config.toml
n_layer = 10
d_model = 192
n_experts = 4
experts_per_token = 1
d_expert = 128
d_shared_expert = 128
activation = "swiglu"
moe_layers = [1, 2, 3, 4, 5, 6, 7, 8, 9]
router_score = "sigmoid"
normalize_top_k = false
routed_scale = 1.0
balance_loss = 0.00235
balance_bias = true
router_logit_norm = 2.0
init_std_router = 0.0108
lr_router = 0.000719
vocab_size = 4096
norm = "rmsnorm"
norm_eps = 1e-05
tie_embeddings = false
optimizer = "muon_variant"
lr = 0.00618
beta1 = 0.95
grad_clip = 1.0
batch_tokens = 65536
seq_len = 1024
train_tokens = 632300000
steps = 9649
dataset = "wikipedia_en"
Below are experts of layer 3 (counted from 0) of a mixture-of-experts language model. Rows are named router (the router's row for the expert), gate (a neuron's input weights, with its number), up (a neuron's input weights, with its number) and show model dimensions 0-95. Each number is 128 + 32 x the weight over its row's rms, rounded and kept within 0 to 255.
Before each expert's rows: "gets" lists some tokens that make up at least twice as much of what it gets as of all text. This comes from a sample of Wikipedia text that the model never trained on. Tokens count by the router's weight.

# expert 1
gets: "1", "2", "0", "9", "\n", " |\n"
router [ 82  89 104  90 106 198 110 137  85  98 154 118 112 133  92  89  50 154  83 179 130  66 183 140 127 127 157  97 117 128 168  56 141 165 143 113 122 174 111 126 126 142 103 115 135 142 122  76 148 136 140 117 133 124 130 140  82 116 191 148 192  85 127 137  60 160 137 159 158 146  98 127 145 157 164 160 147 173 137 166  96 162 192 124  98  78 133 123  99 186 100 101 110 151 133  69]
gate7 [145  95 110 111 134 172  78  81 111 129 154  97 125  72 150 130  94 144 118 149 149 105 137 167  99 145 143 171 138 177 158 101  97 149 154 121 156 100 108 105 152 114 177  83 118  41 134 115 104 148 165 108 155 171 166 131  83 157 106 138 159 152 117  99  88 144 233 115 138 141 145 171 163  84 142 113  65 119 142 130 120 145 154  81 114 113 116  96 155 148 109 118 186 102 131 147]
up7 [131  85  92 144 133 167 130  85 106 117 128  94 100  89 105 155 107 133 153 211 166 128 164 125 122 164 128 162 126 108 111 119 137 115 109 148 152 172 149 106  98 115 175 158 109  87 174 104 175 187 197 138 154 139 156 120  68 255 175 181 155  76 106 107 140 161 147  96 144 104 114 143 115 119 127 126 115 137 145 110 138 134 190  70 141  76 160 111 165 106  97  85 101  59 146 139]
gate8 [128 131 116 138 132 140  98 109 116 108 106 124 117 148  85 127 132 113 121 138 132 105 155 130  94 112 113 137  84 154 110 115 148 108  97  71 118 142 138  76 136 132 129 171 170  97 127 101 103 141 139 131 125 159 124 159  77  92 188  89 186 120 161 109 147 200 123 166 109  69  94 158  64 110 144 112 121 154 104 139 114 153  49  14  87 118 117  59 116 122  86 122 153 184 154 146]
up8 [112 188 133 133  57 136 129 118 114 147 145 165 117 164 120  93 161 169  98 102 121 167 208 137 100 150 121 154 125 107  97 129 184 167 152 112 140 149 166 158  97 139 184 115  91  70 151 107 138  95 137  89 100 105 110 193 141  90 168 102 167 121 131 128  65 146 158 121 184  65 150  82  88 161 154 166 159  92 170 127 104 137  82 136 104  92 123 122 110 125 101 122 135 136 199  94]
gate9 [ 75 136 114  78 175 161 121 132  60 160 172 178 154 106 116 165  75 115 102 142 189 140 130  80 134 153 100 136 151 124 134  97 105 197 123  90 126 101 104 111 176 116 140 142 142 141 124  93 101 163 142 111 120 182 118 138 109 114 136  66  76  52 170  84 162  92 132  71 123 115 149 118 109 128 123 148 139 158 158 127 135 131 154  67  90  99 127 142 144 142 160 105 127 156 173 143]
up9 [144 143  98 106 139 159 131 104 161 135 115 134 150 118 216 153 124 120 115 180 100 136 133 190 127  78 164 127  88 165 121 128 139 157 165 143 147  94 166 125  84 115 102 148 157 122 151 152 146 158 147 128 118 127 174 127 129 134  56 114 165  95 148 107 155 157 114 165 119 160 137 199 136 112 107 126  98 130 121 112 158 126 218 142  83 129 200 150 107 156 142  90 163 125  63 119]
gate10 [ 86 101  89  78  94 146 124 129 106 132 162 135 110 108 183 163 102  47  91 153 109 120 166 122 119  95  72 139  79 134 110 105 167 131 128  72 145 164 156 119 179 140 181  94 119 118 136  49 129 163 146 143 157 115  98 134 150 186 122 171  50 129 109 135 158 161  97 146 103 154  93 143 171 106  97 162 200 166 186 139  87 116 116 127 103 164 110  60 153 182 104 101 154 157  78 143]
up10 [167 131 121 103 128 117 125 126 156 158 111 153 132 135 160 139 186 177  84 107  59 130 173  92 122 112 126 139 157 102 118  93 123 115 141 170 104 116 228  67 154 157 139 181 167 100 117 123 160 109  94 105 112  56 144  88 120  85  79  85 128 112  90 120 131 118 102 133 133 118 125 120 110 203  95 158 143 122 131 174 156  96 175 138 125 101 208 163 118 113 130 141 171 116 123 173]
gate11 [151 143  88 137 109 144 127 120 190 142 167 114 104  99 150 129  71 170 120 132 116 168 141 141 121 133 116 114  87 167 111 135 131 118 172 117  82 130 177  63  69 157 137  83 108  98 163  91  89  63  86 164 120 149  53 127  90  50 107  95 165 155 127  90 109 118 120 130 143 135 123 181  74 126 137 102 177 169  86 101 130 105 147 160 128 190 175 141 110 110 191 159 134 160 187 148]
up11 [144 141 126 131 154 101 134 103 120 119 122  33 124 125 151 125  89 120 122 185 134 115 169 114  77 141 103 154 143 117 152 104 127 149 133  48 132 117 166 156 126 138  68 153 107  97  76 122 136  71 162 180 170 139  65 125 214  83 154  71 117 111 151  80  94 125  84 127 122 113 122 162 117  89  72  84 157 142  90 165 151  71 119 164 162  73 110 165 177 125 104  82 147 145 115 135]
gate12 [ 83 191 138 145  70 139 156 154  92 152 116 143 101  82 175 113 129 123 114 185 116  95 145 153 117 191 171 141 113 145 135 127 143 168 176 112 132 153 125 128 123 146 134 121 157 128 137 135 121 134 192 174 120 138 104 108 169  95  89 188  96 111 145 105  99 114 168 178 128 141  56 121 168  62  76 140 108 144 185 177 167 152 137 119 109  81 177 101 135 137 119   8 107 132  93 121]
up12 [117 147 106 127 135  61 133 148  86  85 130  80 135  75 185 148 143 121 132 169 131 126 212 133 144 129 141  89  97 155 105 110 153 124 138  94 134 129 121 208 178 134 100 170 172 147 181 159 137 127  88  95 135 129 165 103 124  93 149  79  90  95 118 128 123 126 146 149 146 141  89 123 137 128 159 127  92 137 169 101 134 107 169 150  62  78 176 162  74 126 109 144 110 100  93 153]
gate13 [106 135 129 103 122 162 132  88 135 149 153 127  65 164 103  68 101 168 121 123  92 164 112 142 122 119 145 128 128 112 130 172 159 152  97 112  91 197  53 125 150  82 132 117 164 149 113 105 143  66 100 110 125 196 105  72 110  88 152 133 138 126 121 162 129 159 162 125 122 149  53 118 102 131 133  99 159  95  99 122 122 126 160 117  76 126 158  93 107 228 119 126 112 135 135  72]
up13 [182 158 152 165 130  98 122 153  64 134  30 143 123 129 126 109 123  92 130 163 155 111 146 117 108 181 114 146 125 147 156 138 164 121 184 122 140  53 196 130  68  97 185 147 114  76 145 134 139 180 111 120 213 110  88 125 149 135 123 181 126 168 187 137 124 106 162  83 134  66 121 161 106 150 114 145  74 159 128 142 167 152 118 173 156 155 109 121  86  96 153  94 146  93  86 151]
gate14 [112 160  96 109 116 164 123 126 137 155 148 106 159 114  90 124 101 133 144 162  66 141 148 175  58 166  69 131 124  94 126  54 168 105 137 127 100 129 114  95 102 130 122 102 115  82 123 142 137 105 169 133  99 133 110 153 172  74 161 116 158 135 147 135 116 145 175 164 194 191 113  61 106 182 128 125 115  44 137 131 201 139 139 132 128 113 137 130 115 163  60 166 121 138 190 120]
up14 [153 114 149 128 129 180 146 122 111 131 134 168 102 138 138 147 149 126  77 106 119 130 178 112 101 150 159 128 127 115 106 179 127 135 124 124 134  64 132 117 143 145 144 146 149  61 102 115  94 108 106 113 153 125  86  85  85  77 151  98 112 169 194 157  95 121 151 122 142  97 164 153 154 168 155 171 150 127  89  81 144 157  88 123 128  73 113 124  80 136 106 128 109 194  92 118]
gate15 [119 160  83 105 122 150 137 131  69 120 119 157 152 165 148 127 127 139 138 137 130 137 167  93 113 105  75 111 115 124  63  93 161 146  80 134  98 136 147 124 116 133 177 127 114 159 163 148 140  90 110 135 111 161 129 131  92  88 199 135 148 142 107  88 109 136  89 144 106 113 194  84 176 206 197 147 143 189 136  94 113 166 182 121  87  96 109  94  87 138  89  91 107 124  87  57]
up15 [125  75 102 114 178 132 138  94 151 132 109 157 133 166  72 106 159 101  92 103 133 125 101 133 125 143 140 104  96  87 147 108 139 157  92 120 123 106 121 111 169 102 150 162 108  79 161  82 148 135 115  71 194  82 119 134 124 167 105  82 137 171  89 129 144 123  67  94  92  85 171 112 137 122 109 137 101 144 147  79 102 192 155 110 137  71 138 134 154  94 105 163  82 144 135 144]
gate16 [158 160  57 179  82 145 114 105 135 118  80 125  88  73 133 100  92 146 135 154  92 120 146  83 120 129  99 101 101 148 203 130 146  73 125  92 142 176 110  85 125 128  63 128 107  65 101 131 148 165 133 203 103 163 139 109 145 136  47 125 106 134 111 114 149 196 155 169 179 135 119 139 150 157 123 218 144 173 172 169 121 185 123 111  85  82 107 135 134 133  96  90 149 168 125 129]
up16 [138 142 116  87 168 172 101 142  61 114 109 145 160 100 125 104 189 126 117 100 120 152 139 116  91 146 149 117 146 169  81 146 159 188 168 121 142 131 125 118 191 102 179 175 145 125 127 139  99 141 100  93  75 158 182 109  95 116 148 153 155 137 168 143 131 159 164 156  84 125  68  78 191 114 109 216 101 160 109 164 119 156 123 135 140  98 139 197 183  78 134 132 179 144 152  94]
gate17 [100 161  87 161 112 144 153  98  80 153 169 105  68 148 129 121  62 230 124 118 105  95 109 152 117  86 147 117 103 125 134 139 140  93  69 169 150 164  96 139 137 134  64 129 107 126  77 123 146 171  84 104  68  93 155  74 220  92 130 155 103 147 138 154 124 125 124 175  99 153 140 125 116 129 129 143 135 126 129 142 125 138 148 142  34  86 130 104 150 131 114 121  56 132 153 153]
up17 [156 145 107  69 151 102 152 149 123 134 131 101 141 149 167  87 157 133 136 120  95 159 167 183 145  81 144 147 105 182 185 107 137 189 156 135 154 129 120 157 124  68 144 121 173 115 148  64  89 127 103 156 112 156 103  63  71 104 119 177 120 106 114 110 110 156 150 102 162 241 174 104 137 131 157  66  90 147 142 133 117 127 167 145 124 133 153 123  43  90 123 169 128  97 157  94]

# expert 0
gets: ".", ")", ".\n\n", "s", " The", "\""
router [120 132 108 123 112 228 125 139 150 103 120 136 132 146 163  83 139  91 147  66 135  89 129 138 122 165 176 149 132 123 113 197 106  82 157 166 122 141 154 186 149 120 115  64  85 107 164 119  75 148 112 179  99 113 143 184 132  94 148 159 120 138 133 127 179 127 142 141 107 115 107  52 123  98 140 104 117  79  97  88 177 186 150 125 144 165 210 148 156 134  91 120 173 100 148 142]
gate7 [135 106  98 142 117 188 130 132 175 141 205 171 115 154 130 110 120 136  50 162 128 101 100 144 147 147 103 111 118 133 118 114 157 104  99 160 173 107  75 136 117 169  85 161 144 159 140 135 143 120 120  90 127  69  82 163 179  90 129 125 117 196 102 137 148 143 108 130 149 118 123  99  97 117 131  89  94 185 145 181 101 138 132 110 157  99  89 145 145 161  85  74 191 104 146 112]
up7 [153 124 114 107  94 141 134 150 152  80 108 161 111 113 138 104 109 140 125  58 114 147 113 131 101  55  73 103 184 124 106  88 119 140 120  55 101 149 106 201  99 130 111 131 140 168 111 141 191 151  94 130 119 155 131 199 146  92 131 177 123  73 139  99 102 125 146 146 192 207 146 167 165 123  97 195 144 135 110 106 142 115 155 100 131 144 137 124 106 158  71 136 148 102  81 152]
gate8 [ 97 162 106 115 112 174 120 151 141 109  96 135 131 161 122 141  80 118 129 133 146 121 132 132 156 142 133 170 129  75 172 147 141 104  94 144  65 170  91 129 170 103 153 102 104 140  54 109  80 134 162 149 130 121 134 138  86  94 136  81 121 115 128 120 160 149  54 146 107 106 145  99 113  92 122  80 103 126  81 118 179 149 106 120 166  61 104 139 140 175 151 133 114 177  97 160]
up8 [166 153 183 130  92  57 140 125 187 130 113 134 149 174 150 104 138 131 144  74 105 132 111  62 183 136  53 159 108 142 134 114 161  90 100 155 119  93 142 103 115 140 160 110 117 113 144 110  90 146 156  83 154 113 172 128 153  91 113  79 115 124  43 134 148 118 168 128 141 106 176 139  60  86  91 123 134 153 128 219 107 108  90 136 125 192 118 126 115 133 147 118 104  88 108 127]
gate9 [123 101  94 150 118 118 136 170 137 101 159 166  91 139 153 159 121 122 130  84 100 146  80 128 145 120 166  96 191 148 105 161 193  77 108  89 125 131 151 155 137 175 102 124 158 106 111 125 158 142 151 115 102  86 108  95 132 100 130 123  62 189 123 116 166 140 121  98 132 122 132 134 178 160 100 160 115 184  74  55 136 203 139 128 171 160 166 111 182 106 123 128 198 116 119 168]
up9 [129 112 129  93  95 164 155 141 152 116  92 159 116  97  98 117 119 126 200 164 151  76 153  81 115 111 129 128 150 153  64 150  90 156 117 117  57  74 129 153 137  94 104 139 132 139 108 136 129  82 144 119 123  76 128 111 149 141  94 189 184 164 127 113  96  76  90 148 172 139 107  81 158 126 125  55 134 167 130  81 112  92  85  85 129 127 127 101 101 116 143  88 100 113 159 138]
gate10 [127 156 121  89 179 161 113 151 134 167 126 126 114 135 118  77  93 121 170 115 121 123 129 150 105 154 109 155 152 172 150 114 146 129  98 105 163 106 115 139 161 142  93 119 122 123 188 120 105 174  57 124  80 137  99 164 125 128  93  90 130 148 125 141  89 120  96  70 117 155 167  52  97  87 120 143 160 109  39  91 125 119 119 157 136 154 122 153 126 128 117 154 130 141 158 140]
up10 [154 180 123 161 132 166  91 106 163 118 181 110 111 114  53 146 125 129  74 167 183 137  88  98 126 166  96 129 152 131  94  58  81 160 151 171 143 169  92 110 121  88 143 145 141 118  86 204 161 152  81 135  77 132 131 161 155 124 125 125 136 153 165 123 173 140 157  72 136  93 164 172  77 158 111 144 160 139 200 161 166 144  65 115 143 112  81 104 115  74 122 147 191 130 113 134]
gate11 [102 155 106 133 165 139 140 134  89  80 114 152 129 142  90 135  69  76 151 135 135 153  94 126 141 153 151 206 126 149 119 121 174 103 132  98 137 179 136  97  71 146 104 115 140  96 102 143 154 105 132 169 109 103 198 101 106 109 132 159 151 143 152 144 151 100 150 197 115  93 122 132 112  95  80 124 121  92 138 113 155 140 123   0 146  93 125 171 127 137 173 127 128 131 169 121]
up11 [156 140 155 198 121 136  70 113 176 107 111 155  75 101 149 101 155  93 121 114 125 131 107 132 107 132  95 150 173 171 100 155 177 120  93 173 131 147 136 143 148 114  99 113 166 126 116 100 105 146 109 117 123  74 198 153 191 159 157  73  76  88 135 146  88  94 104  92 148 124  74 109 135 124 128  99 147 168 111  89 125 113 116 171 147 144 130 118  34 147  97  60 167 136 134 108]
gate12 [115 115 141 149 118 148 135 154 169 101 130 162 106 104 189 192  99  89 122 163 161 138  84 180  86 147 154  55 124 185 115 137 121 116 145 101 176 134 123 177 114 151 159 203 161 104 110 151 174 143 157 135 112 156 145  71  89 150 138 126 128 150 177  97 120  74 116 167 159  62 106  75 129  98 128  94 151 146 143 143 141 156 162  70 140 173 171 124 179  83 165 172 131 122 212 154]
up12 [104 139  92  76 106  78 101 109 151 134 141 120 141 143 107 113  53  87 145 105 151 155 111 150 194 173 143 104 202 145 148 142 158  87 128 226 133  95 146 160 127 106  73 132 108 149 161  91  98 124 139 155 118 118 145 133 136 138  89  88  97 102 122 148 155 167  74 136 129 148 123 132 129 199 139  73 136 133 135 110 114 106 151 157 131 120 168 163 147 117 134 129 156 162 117 115]
gate13 [ 99 145 122 143 166 121 133 105 143 110 122 156 127 173 181  96 162  66 159  48  83  90 138 129 154 104 136 175 149 152 144 118 152 140 130 137  86 110 104 111 107 117 127 124 113 178 147  97 130 170 121  74  87 160 152 140 197  88 117 239 158 137 147 162 119  52  31 225 116 132 120 102  82 134 114 168 114 109 140 101  98 108  53 128 175 111 209 120 120 111  55 141 165 117 133  63]
up13 [117 126 125 126 112 129 110 130 101 169 159 132 116 127  76 197 123 171  91  73 110 108 151 121 103 116 137 187  76  64 202 160 106 122 145 130  95 119 137  89  98 128 137  64 148 150 108 181 115  99  92 132 137 111  94 165 164 145 105 127 154  99  18 168  85 112 154 121 154 194 184 118 133 147 100 151 110 136 132  67 143  89 108 143  96 154 104 115 110  91 123 191 105 157 152 142]
gate14 [102 115 117  84 108 129 108  90 151  85 100 136 123 114 162 103 121 123 116 128 163  86 144 161 128 126 152 169 208 111 107  86 123 174 114 138 120 113 164 147 151 121 146 129  97 132 177 133  76 126  77 130 143  75 175 157 134 125 161 154 179  74 152 128 153 105 112 185 139 139 101 108 146 154 141  64  64 161 149 149 146 185 162  50  95 152  85  69 129 169 109 105 167 135 109 185]
up14 [163 163 160 172 109 117 150 137 122 154 118 125  76 159  96 124 105 164 152 159 142 129 165 145 146  69 105  92 156 177 138 151 124  83  97 100 127 124 148  96 133 145 119  94 165 112  90  91  71 107 214 152 109 153  87  94 144 115  96 126 110 138 126 112 182 121 133 123 164 168 135 169 142 142 125 168 141 174 183 111 141 145  87 104 110 105 162  62 135 132 143 146 107 164 103 116]
gate15 [114 104 118 102 159 103 133 107  91 110 128 140 127 104 113 124 181 159 135  96 117 136 127 127  79 124 134 190 137 127 184 110 136  65 142 104  98 123 140  88 115 179  70  59 143 128  90 108 141 125  67 185  77 130  97 192 177 106 155 139  80 117  90 123 122  52  91 141 150 121  74 117 122 134 106 163 111 109 133  79  76 104 160  92 100 168 165  82 113 116  68 112 170 155 107 231]
up15 [ 80  96 131 122  99  68 106 134 131 101 108 192  92 107 161 139  96 165 128 143 136 117 116 137 117 187 122 109 107  99  24 152 118 142 146 160  66 166  67 194 156 114 156  93 149 142 184 136 148 130 181 127 114  89 140 108 128 128 142 168 117 124 116 151 162  99 147 137 109 120 114 184 117 162 128  83 139 121 106 109 132 128 128 130  77 160  94 144 122 140 107 148 124 138 150  82]
gate16 [ 78 149 141 151 141 172 122 121 105 159 157 123 167 116 124 131 128  87 143 139 127  79 179 135 152 152 133 114 115  97 144 166 134  59  91 129 146  56 155 123 130 198 222  99 126 166 168 188 138 205 123 154 153 167 101 126  97  67 124  85  81 111  89 130 172 178 165 100  77 127 129 100 152 131 125 106  84 101 138 158  98 135 211 137  88 133 144  88 157 209  91  97 163  86 199 137]
up16 [135 125 154 106 167 125 151 135 155 168 152 145 125 172  60 116 100  52 118 132 143 171 136 150 173 159 163 175  93 128 130 126  87 105 140  98 116 247 148  88 168 110 108  71 132  83 184 121  83 142 166 163 163 103 110 131  87 140 163 143 147 137 101 156 106 132 112 103 129 116 128 108  97 144  91 179  84 121 149 135 144 157  93 162 194  94 166 106 125 126 103 130 172 104  30 151]
gate17 [128 119 129  91 139 179 112 130 157 115 106 160 156  86 145 140 166  89 158 150 147 144  76 153 111 112  55 136  97  82 205 116  82  93 183 127  93  64 175 177 155 185 151 146 122 152  71 131  91 116  81 132 114 111 101  81 150 154  81  88 140  91 182 132 141  89 159 116 114  80  48 134 101 134  95 107 109 143 148 119 187 158 188 104 147  89 114 125 157  93 132 159 156 116 143 191]
up17 [140 130 119 147 169  94 137 108 174 125  88 156  92 145 126 141 179 118 132 108 104 111 139 114 105 164 136 148 110 145 220 156 121  97 137 128  91  95 161 143 158 148 149 119 113 142  91 166  88 121  85 106 186 134  99 162 129 146  84 123 150 109 167 104 149 133 103 206 117 113  96  96 118  57  98  68  93 148  51 150 138  92 167 128 111  99 118  78 178 135 170 111  96 103 138 155]

# expert 2
gets: " |", ",", " the", " of", " and", " in"
router [122 128  70  86 127 133 151 120 157  82 116 134 125 149 135 128 137 139 123  77 134 146 147 115  95 127  94 114 172 168 190 122 146  79 104  77 125  85 104 140  99  91 132 179 124 124 122 113 142 115  81 156 145 128 114 129 127  83  64  92  48 132 129 141 149 108 133 112 130  96 161  98 125 127  71 165 126 115 208  83 105  70 101 129  91 175  51  88 171 113 188 131 113 138 162 167]
gate7 [101 160 107 119 102 134 104 131 122  70 154  52 166  99 231  99 147 169 137 150 157  97 149  86  96 101 107  72 131  93 152 146 138  81 156 181  74  70 156  87 137 160 112 107 148 117  91 118 152 131 129  97 162 111 203  94 124 125  24 114 117 213 159 152 148 132 146 146 111 153 124 116 109 141 120  92 135 167 168 119 166 157  84  97 110 145 148 118 123 142 163 119 113  79 139 156]
up7 [109  79  98 126 151 182 128 102 197 192 145 175 103 136 159 117 141 117 125 153  68 135 176 119 116 139 164 151 139 119 104 116 125 173 126 107 107 154  60  97  65  44 147 150 210 122 162 138 135  64 137 169 150 188  86 175  90 169 124 125 126 150  86 153 108 106  58  93 156 166 219 111 150 109 159 111 156 112 131 112  81 157 130 123 169 127 136  71 113 138 128 172 139  91  85 157]
gate8 [ 93  99 104  69  70 101 151 123 165 106  87  71 175 139  59 153 150 128 112  50  75 132  60  97 126 160 109 135 148 216 101 122 123 130 173  92 150  81 134 111 122 154 120 126 136  71 105 142 191 124  75 112 137  79 160  92 169 140 119 142 101  67 111 114 155 105 136 111 113 115 123 120 100 115 137 110 184  95  86  60 149 112  76 155  77 172 123 193 145 130 119 151 118 112 140 106]
up8 [160 139 166 133 109  71 146 160 131 127 108 176 123 178 169 101  78 104 126 102  93 110 147 188 117 181  67 136  88  86  64 108 133 138  96 147  60 115 117  49 199 121 114 122 152 181  94 109 128 172 123 122 174 150  61 100 133 149 183  98 118 136  51 134  85 108 172 141  49 153 103 167 122 142 132 114  94 155 120  76  76  73 126 148 139 143 126 164  81  90 162 119 142 158 113 109]
gate9 [115 193 158 159 117 117 176 136 115  59 101 122 115 112 216 131 162 126 160 105 112 147 123  55  70  92 200 119  95 150 170 111 126 130 130  93 201 112  97 181 100  96 115 118 147 136 106 181 115 167 144 133 115 126  84 111 159 116 127 129  78 110 117  90 126 193 221 106 117 148 159 162 146 154  90  33 162 111 138 112 152  93  85 145 101 142  90 103 130 181 146 163 123 155 106 108]
up9 [103 142 120 121 115 121 181 145 125 138  83 156 154 170 109 129 201 123 138 103 129 144 129 100  67 152 165 139 104 126 119 116 151  91  70 114 144 146 180 135 141 105 121 102 138 147 106 126  86 145 164 134 116  56  57 100 137 142 187 143 119 218 116 190  97 187 142 131 136 121  90 165  92 163 134 105 109  81 100 113 176 138 145 103 133  99  75 168  94 124 148 156  79 111  99  81]
gate10 [ 69 130 130  96 107 118 122 133  76 108 121  99 159 138 199 132 188 155 109 186 112 118 143   6  98  96 148 105 161  92 136 125 142 129 157 144 208 131 185 106 145 132 139 112 121 121 155 112 141 152 122 118 156 155 125 176  94 178 104 103 139 128 133 143 132 102 182 150  99  75 111  92 104 139 133 127 147  95 137  91 147  79 175  83 101  66  89 136  79 103 121 226 161 163 165 146]
up10 [171 119 113 101 146 112 106 135 144 134 127 160 132 201  59 103  90 167 123  90 164  65 131 194 135 166 139 135 152  92 134 159  87 198 120  86 138 115  85 107  59 204  88  67  99 120 206  72 118 148 126 122 138 172 113 166 135 145 148 177 134  78 139  87 172 105  51 118 126 154 110 157  89 169  93 131 101 104 115  77 103 130  86 120  96 104 164 158 110 148 144 112 135  96  47  91]
gate11 [130  96 102  83 138 121 104 111 159 124 136 157 173 120 133 180  64 107 110 118 159 153 142 112 147 142 134  79 156 106 105  86 142 177 116 124 108 114 202 106 112 105 145 177 116 120 148 131 142  95 135 134  90 105  89  73 106 193  48 145 141 164 133  95 146 144 138  98 138 123 132 177 155 149 121 124 107 125 151 107 119  92 140  49  72 123 107 151  86 134 124 112 104 131 133  84]
up11 [117 163 139 193  91 134 139 105  87  99 131 137 102  78 123 176 160 135 135 116 121  61 185 119 150 162 156 144  93 110 203 121 108 124 173  68 153 101 161 161 102 112 189 109 111 197 127 146 146 127 167  80 117 106 140 150 127 110 123 167 138 173 182 132  96 128 170 155  90 115 128 124 170  93 107 107 102 145 145 122 116 186  66  96 169 160 126 119  84 157 118  66 166  84 154 123]
gate12 [ 80  92 136 143 122 137  84 128 106 117 122 145 146 143 147 153 141 135 100  85 124  84 179 138 121 121 119 113 129 123 130 124 106 111 106  63 113 177 135  90 121  80 145 155 143  87 120 129 119 138  99 100 142 170 101  49 104 116  88  97  90 147 143 116 117 180 148 126 162 113 119 189 177 129  95 157  78 195 121  73 123 105 121 145 116  89 134 185  64 156  81 116 121 194 144 106]
up12 [ 74  75  81 116 153 158 109 156 174 141 158 218 103  71 106 135  57 174 131 151 102  74 114  81 171 160 152 112 144 114 143  98 113 111 218 137 111 186 219 157 125 100 104 139 120  96 108 101 149  82 125 137 162 113  83 146 100  87  93 173 142 132  90 152  83 111 128 117 192 118 137 154 124 123  91 134 192 162 110  97 116  99 109 113  97 146 108 103 107 157  80 145 195  74  82 125]
gate13 [151 141 142 153 147 134 164 123 169 131 145 136 109 142  85 136 159 118 131 162 141 151  85  76 109 119  75  93  69 136 127  96  76  80 168 130  77 100 138 144 172 175 121 192  83 130 188 111 118 127 169 175 151 157  66 138 133 109 136  95  97 128 116 125  84 116 155 144 139 104 173  26 125 133 145 136 130 118 160 126 128  68 127 151 157 134 156 106 162 138  63 162  99 161 114 149]
up13 [121 122  94  81 154  99 122 122  87 120 143 155 143 120  85 160 193 129 104 107 103 152 197  88 158 168  58 161 150 153 153 122  98  97 124 132 184 122  99 174  77 114 107 127 132 130  52 122 156  98 136  97  94  63 129 131 105 105 120  72 128 110 158 232  52  92 149 172 116 127 139 115 134 100  68 170  92 132 151  77 106 118 149 120 134  54 119 187 125 154 118 147 154 115 124 132]
gate14 [131 105 119  73 118 111 176 149 131  86 124 132 141 132 136 141  96 114 155 156 135 158 160 138 109  98  87 149 119 127  82 152 159 117 145 117  78 154 116  96 117 122  82 138 142 165 115 134 106 170 186 152 154 140 106 127 144  59 149 112 108 122  65 136 168 118  92  90 169 141 163 100 144 212 151 143 144 129 162  44 128 142 129  70 182 113 170 140 117 111 169  90  61 100 140  69]
up14 [171 111 141 105 171 120  95 146 112 132 147  71 115  95 218 165 143 144 121 170 130 153  57 108  90 140 132 123 137 134 148 100  57 138 117 127 177 136 117 140 167 101 140 136 136  69 174 129 144 100 181  70 140 157  97 126 209 149 123  99  78 119 118  97  94  59  79 135  85 165 137 107 130 110 127 103 154 137 106  94  77  87 114 138 182 114  94 110 155 115 147 103 147 160 117 108]
gate15 [132 134 110 102  94 162 143 129 148 110 120  84 154 156 144 125 115 129 134 105 110 156 125 101  96 109 157 146 119 157  84 186 143 128  48 168 171 101 110 164 167 120 129  94 131  95 182 194 130 149 113  86 169 162  74 125 141 162 185  92 177  74 101 134 181 165 122 126 138 108 173 128 151 152 118 167  92  87 139 145 163 105 144 130 151 114 158  81 169 139 155 127  79 102 143 123]
up15 [134 147 121 142 181 112 116  82 122 119 155 113 189 188 154 117 106 135 141 164 165 184 147  98 175 114 222 100 131 126 167 143  88 112  96  87 195 146 127 101 116 135 151  88 135 104  65 118 121 100 113 179 152 106 144 160  79 138 125 151 109 135 131 152 161 167 156 201 126  67  80  97 158  63 108 206 122 119 137  93 141 113  53  35  68  73 137 162 112  81 169 100 117 105 129 141]
gate16 [138 160 120 123 148 149 150 103 116 123 117 138 154 152 141 144 146 101 105  92  83 109 135 175 179 124  91  76 140  91 121 136  82 109 136 108 202  89 150 167  73 192  93 172 120 151 107 168 125 114  96  80 141  82 168 192 102 154 181 141  87 104 120  91  90 137  86 123 125 131 158 118 149 136 120 106 118 113  69 143 110 138  71 127 153 135 137 106  99 115  82 170  79 112 147  95]
up16 [ 57 112 168 117  90  85 185 135 132 112 187 100 159  81  52 126 140 185 103 151 171 142 111 145 101 145 161 146 134 112  72 131  56 158 103 125 126  75 147 199 250 127 110 111 141 106  92 169 138 132 128  83 185 100 147 128 154 146 157  84 175  94 125  95 175 155 153 170 120 130 164 124 114 102 131 142 134 129 146 154 192  87 130 119 176 126 131 197 147 162 180 106 175 107 152 185]
gate17 [125 147 147 169 122 130 125 110 101  98 175 121  90 113 111 131  93 114 123 155  92 157 104 110 129 115 192  97 184  60 146 102 158 114 165 172 148 125  71 108  79 169 154 138 156 122 139 108 154 140  89 112 140 105 158 119 135  61 123  99 123 148 138  79 104 141 108 104 130 139 121 157 137  87 120 165 110  66 131 138 123  97  93 122  79 102 207  92 124 122 155 168 145  84 215  81]
up17 [137 138 149  92 140 142 105 128 149 101 135  95 139 126 162 169  92 176 122  96  69 146  74 138 111 138 123 124 109  95 142 142 179 127  98 130 131 105  46 105 127  89 109 141 163 180 116 165  82 136 148  85 132 101 147 127  96 114  82 110 113 108  61 117 194 114 135 108  81 133  91 156 103 120 144 117 131 147 163 134  95 124 164 160  88 200 103 165 159 151 146 117  89 142 113 155]